{
  "num_hidden_layers": 8,
  "hidden_size": 128,
  "d_shared_expert": 256,
  "hidden_act": "swiglu",
  "moe_layers": [0, 1, 2, 3, 4, 5, 6, 7],
  "routed_scale": 1.0,
  "lr_router": 0.00266,
  "num_key_value_heads": 2,
  "rope_theta": 10000.0,
  "tie_word_embeddings": false,
  "init_std_o": 0.0,
  "decay_shape": "linear",
  "max_steps": 5022
}
Below are experts of layer 3 (counted from 0) of a mixture-of-experts language model. Rows are named router (the router's row for the expert) and show model dimensions 64-127. Each number is 128 + 24 x the weight over its row's rms, rounded and kept within 0 to 255.
After each expert's rows: "raises" lists some tokens whose logits its average output raises strongly, later layers aside. This comes from a sample of Wikipedia text that the model never trained on.

# expert 174
router [167 120 149 151 138 167 115 171  74 159 143 117 157 108 106 122 165 113 154 119 130 155 145  70 156 129 114 161 127 125 131 140 116 135 138 126  85 151 121  94 135 118 126 113 116  98 182 136 133 102 129 169 128 106 102 113 156 151  95 128 144 134  58 114]
raises: "am", "overs", "z"

# expert 102
router [122 118 166  94 138 145 138 124  97 107 139 141 148 135 111  62  92  79 148 135 157 101  93  60 118 145 101 105 150 131 116 133 125 103 160 129 144 160 121 130 154 166 137 150 114  92  92 155 145  92 139 106 140 116 134 129 134 187 147 147 108 155 140 120]
raises: "pl", " name", "for", "port", "men"

# expert 13
router [137 127 110 109  97 148 158 133 160 120 128 106 110 163 176  88 150 129 129 136 125 122 130 135 156 126  96 113 121 118 111 153 164 142 122 103  85 112 107 148 109 149  88 140 125 154  92 163 122 132 113 126 104 173  61 139 115 115 117 138 110 127 137 137]
raises: "or", "ost", "o", "ored", "our", "od"

# expert 70
router [115 127 110 135 141 152 119 105 139 144 192 140 109 150  75 110 148 160 113  96 152 143 132  94 152 149 164 100 111 137 176 144 141 121 134 148 183 125 137 140 184 129  98 100 159 138 156 130 103 145 118 118 128  92 123 114  97 129 130  97 108 106 123  80]
raises: "omen", "ater", "v", "and"

# expert 69
router [139 125 146 100  86 118 133 160 153 152 111 105 110 115 178 120 156 125 150 164 165 158  91 137  99 131 129 120  93 135 155 178 174 141  94 108  88 127 173 155 128 104 136 167 118  93 102 136 144 114 123 179 144 130 107 158 172 117  91 145 100 110 136 119]
raises: "on", "s", "apt"

# expert 59
router [138 126 122 105  82 140 107  90 104 106 149 152 128 138 108  97 126 107 114 121 118 119 107  84 108 158 115 135 140 135 125 138 107 129 105 152 103  68 138 152 165 138 103 140 121 147 113 111  92 147 150 133 150 118 121 118 142 160 166 128 127 115 139 112]
raises: "rist", "'s ", "'s"

# expert 163
router [143 132 140 122 137 169 145 127 131 118 131 121 101 121 120 117 113 136 151  86 126 103 145 186  75 123 110 150 129  65 145 109 140 132 143 134 142 109  96 162 129 160 110 152 167 230 156 142 153 172 149 162 147 165 114 116 136 113 124 114 109 141 137 146]
raises: "ric", "ine", "ruction"

# expert 48
router [ 90 147 147 124  94 137 113 161 151 134 120 154 133 145 140 125 155 126 123 145 137 125 112 138  74 133 124 169 131 107 109 151 129 144  99 129 123 155 151 117 111  69 144 122 164 112 121  95 107 168 106 116 172 126 109 157 104 139 170 156 119 122 115 130]
raises: "der", "ount", "rit", "ide", "ards"

# expert 68
router [ 98 174 163 100 139 160 119 116 147 140 124 133 148 143 136 154 164 144 113 104  87 151 115 125 148 135 128 136 152 134 177 135 136 102 137 109 122 161 117 100 153 138 123 102 144  87 146 141  75 142 128  88 110 132 137 134 124 137 135 155 143 131 122 154]
raises: "r", "ol", "ors"

# expert 181
router [109 112 101 116 128 140 139 116  96 113 123 163 113 173  74 159  99 138 162 111 131 135 144 106 144 124 164 163 141 104 128  82 115 149 146 125 185 143 154  99 133 110 132 110  98 160 137 113 173 150 175 169 126 109 168 160 144 102 111 135 145 100 137 125]
raises: "j", "ues", "ed", "hes"

# expert 79
router [118 106 110 161 133 156 138 126 143 136 115 149 133 162 118 126  98  82 107 128 109 119 118 142 167 107 146 112 142 160 138 161 111  93 144 114 131 173 123 148  86 110 128 130 149 120 117 128 113 208 152 133 148 119 135 138 104 148 158 141  93 161 137 197]
raises: "ility", "ling", "l", "hed", "qu", "le"

# expert 15
router [140 129 133  79  68  99 145 123 165 104 124 133 139 140 179 112 139 124 142 126 137 151  86 129 134 150 132 128 101 101 128 142 196 152 122  82  90 134 159 157 109 104 110 136 127 137  85 159 143 125 120 122 125 130 106 122 183 113 119 158 122 141 142  89]
raises: "as", "umb", "ai"

# expert 94
router [119 127 106  92  92 138 109 137 119 117 100 142  77 180 130 154 124 161  83 100 153 119 108 166  90 118 139 106 145 140  95 158 118 119 109 142  99 107  81 174 122 158 135  92 165 145 170  90 107 121 153 113  86 116 120 106 115 150 148 117 103 150 108 106]
raises: "ger", "ge", "st", "gy", "str"

# expert 2
router [119 162 113 164 140 145 151 148 114 149 135 134 124 126 105  99 121 132 117 134 170 154 122 158 143 116 144 150 117 115 119 130 128 122 149 114 139 112 147  83 125 150 144 127 156 146  68 141 139 145 153 104 112 136  83 159 146 129  92 114 128 129  95  80]
raises: "um", "om", "ent", "ism", "il"

# expert 158
router [107  97 138 114 158 132 125 178 132 149 158 156 122  77 101 160 106 168 148 106  83 111 154 142  84 108 170 139  99 128 138 164 102 118 111  93 126  89 122 136 130 133 145 134 123  95 132 107 138 109 140 129 108 122 112 119 146 110 157  92 151  91 122 109]
raises: "\n", " Succeeded", "ference", "ore", "\n\n"

# expert 19
router [118 138 103 101 140  87 117 170 117 129 118 108 114  96 115 113 128 108 135 118 159  79 153 148 151 156  99 131 165 144 174 131 116 129 121 120 136 126 145  82 119 153 133  84 122 165 104 126 171  90 150 180 157 207 112 111 109 141 107 118 142  89 152 145]
raises: "ively", "-e", "ive"

# expert 109
router [172 128 170  91  86 168 100 143 119  92  92 112 170 114  95 111 105 147 131 161  99 120 164 148 135 130 101 147 113 128  98 123 130 109 120 147 129 121 128  61 137 105 115 146 123 120 101 122 123  97 130 116  80 124 103 143 118 183  85 116 118 145 182  99]
raises: "ic", "ts", "d"

# expert 185
router [146 101 146 166 147 106 112 118 141 133  91 109 133 122 101 132 135 135 129 116 117 165 147 111 139  86 108 131 129  95 111 115 116 113 154 157 141 113 115 129 116  94 105 143 177 130 140 177 126 131 138 134 174  79  78 181 131 112  86 139 133 133  98  80]
raises: "les", "l", "alls", "ches", "all"

# expert 164
router [119 123  74 115 142 112 129 162 130 120 108 160 155 111 135 106 166  94  86 180 105 134 160 142 115 158 160 174 138 140 104 137 113 145 136  95 164 154 139  92  94  93 165  98 141 143 130  96 130 129 162 143 139 103 123 143  96 107 119 153 153 132 142 106]
raises: "In the", "wh", "After", "In", "Ar", "Al"

# expert 97
router [146 104 146 175 161 134 166 119 149 101 127 127 134 128 133 127 126 128 147  99 138 141  93 135 154  99 132 131 140  99 150 156 145 136 115 194 113 143 106 108 122 102 157 145 163 135 103 122 111 165 132 112 103 127  61 165 110 138 118 147 156 146 137  83]
raises: "ar", "in", "ign"

# expert 93
router [119 120 120 141  88  97 137 112 151 122 110 111 113 142 100  99 159  86 145 132 147 127 132 136  87 114 129  86 139 130  85 177 134 147  89  74 146 134 135 139  95 126 117 139 116  84 129 133 142 145  99  99 163  79  95 131 131 133 144 163  98 146 121 110]
raises: "un", "R", "c"

# expert 40
router [125 123 139 124  92  84  94 171 155 157 113 127 117 129 119 154  74 135 140  95 158 129 159 131 129 147 103 178 109 151 114 119 131 110 131 128 116 147 133 129 121 120 135 122 136 119 149 104 128 116 157 145  99 176 121 116 113 107 160 153 130 141 138 118]
raises: "W", "P", "N", "T", "G", "D"

# expert 104
router [122  90 154 165 124 124 145 156 127 118 108 101 108 138 119 147 106 176 123 163 100 133 162 123  94 126 110 133 143 115 166 141 125 144 122 103  78 140 115 112 125 101 141  88 142  97 178 135 106 154  93 155 126 104 138 158 138  77 109 144 132 105 108 125]
raises: "ers", "ac", "ers and", "ots", "ers.", "ers,"

# expert 107
router [136 114 155  93  98 125 134 155  87 117 104 104  88 131  99 131 171 176 139 104 145  98 144 124 122 153 100 103 134 119  85 138 179 116 127  90  76 112 116 135 109 157 168 119 156 123 138 155 106 132 107  88 101 184 126 108 144 108 129 114 135  90 163  87]
raises: "om", "omin", "yn", "on", "ral", "ot"

# expert 169
router [127 148 134 106 125 159 107 128 176 149 137 105 104 126 100 157 118 142  90 103 113 161 120 136 140 111 137 112 125 156 137 104 142 111 118 124 137 131  91 109 105 110 131  84 147 133 121 107 128 112 159 120 145 100 110 168 119 106 139 174 109 136  96 188]
raises: "age", "if", "iv", "ae"

# expert 100
router [113 121 101 144 109 132 163 139  88 171 132 123  90 144 116 117 127 101 126  84 137 107 112 135 122 129 163  96  93 146 131  90 159 106 146 155 111 131 172 112 139 144 137  82  74 163  98  89  95 117 175 168 157 145 165 128 115 137  98 144 153 123  91 148]
raises: "ters", "i", "it"

# expert 54
router [121 117  75 120 138 122  92 145 130 173 127 112 145 128 105 101 164 110 116 110 141 102 122  87 106 140 111  74 121 149 128 126 133 113 146  90  80 184 137 160 155 121 114 118 119 128 158  85 152 128 114 120 139 112 108  87 139 124 127 129 120 128 139 166]
raises: "ise", "ight", "ight: ", "ord"

# expert 29
router [140 102 146 174 148 140 123 103 131 139  71 125 108 113 145 135 128 147 129 157 141 156 123 137 128  81 128 147 137 145 148 108 115 186 154 124 137 126 131 155  98 113 161 126 142 128  71 107 150 129 151 119  89  90 131 122  80 101 105 143 123 121 128 110]
raises: "ition", "ta", "der"

# expert 57
router [121  91 141 140 105 129 105 166 142 147 104 140 116 182 135  89 114 112 138 134  89 155 117 130 118 134 161 155  81  99 117 147 135 166  85 121 122 109 160 134 107 116  87 108 103 142 133 138 117 137  88 150 145 159 106 153  91 199 117 148 101 153 126  95]
raises: "th", "ism", "b"

# expert 126
router [153 119 106 126 117 120 132 116 122 148 146 143 123  95 123 137 127 164 124 136 146 103  81  97 106 138 125 118 174 121 124 128 145 158 121 104 147 155 129 155 126 114 139 104 154 129  79  94 155 104 127 115 108 133 100 108 122 137 140  99 143 121  76 162]
raises: "al", "ated", "er"

# expert 1
router [106 134 174 103 124 151 124 171 140 115 137  95  89  96  93 136 146 143 100 107 131 138 128 120 148 170 128 118 138 156 101 122 171 130 150 141 118 126 153 108 107 173 148  94 132 123 158  99 163 113 100 154  60 126 132  92 166  95 139 129 151 101 101 141]
raises: "ip", "og", "ugg", "ail", "ap", "er"

# expert 5
router [142 101 125 122 133 120 135 135  95  79  98 138 131 122 145  77 155 119 105 149 145 134 120 154  92 104 166 135 135 110 124 127 133 138 144 162  91 105 103 116 119 134 110  99 125 111 173  88 158 101 121 120 137 110 126 129  88 162 115 116 124 159 115 106]
raises: "er", "ter", "hel"

# expert 18
router [ 87 148 123 104 141 113 123 160 146 168 120 135 158 117 142 134 121 138  95 181 166 143 131 133 116 159 136 117 106  92 102 137 151 145 132 126 126 102  86 143 162  78 133 144 163 139 142 103 135 141 145 109 148 131 146 147 100 117 157 133 107 134  81 138]
raises: "g", "head", "gl", "ch", "gr"

# expert 156
router [134 134 117 151  98  81 107 169 141 108  90 156 102 143 146 147 113 132 149 126 128 158 132 119 115 127 154 173 133 104 161 132  68  88 164 114 149 162 111 111 108 140 150 100 164 122  74 132 153 122 147 128 150  68  65 147 159 150 138 129 116 119  92 104]
raises: " goals", " ", "b"

# expert 0
router [109 123 138 105  84 169 162 133 171 160 120 134  79 122 118 121 128 136 123 124  98 138 142 154  86 140  93 170 184 115  74 127 130 158 161 150 149 165 116 141 102 149 121 120 111 102 108 170 158 144 120  86 136 150 103 114 138 137 135 126 131 116 112 136]
raises: " University of", "ies.", " school", " School"

# expert 145
router [101 132 120 104 100 150 137 131 146 139 187 157 121  71  91 133 139  97 115  96 112 139 134 118  98 133 111 147 132 133 137 116 111 140 126 131 128 151  93 132 109 160 108 147 104 146 106 123 155 121  97 117 160 122 126  91 134 170 107 123 162 117 113 129]
raises: "rew", "andidate", "rown"

# expert 151
router [155 100 131 161 190 139 117 142 132 118  82 140 152  67 105 112 160  94 105 146 109 147 137 135 122 177 139 143 178 137  73 143 132 115 114  90 124 136 139 153 111 101 144 134 133 154 146 114 143 114 130 161  84 108 129 131 134  96 133 126 193 141 123 110]
raises: "ending", "rang", "l", "ended"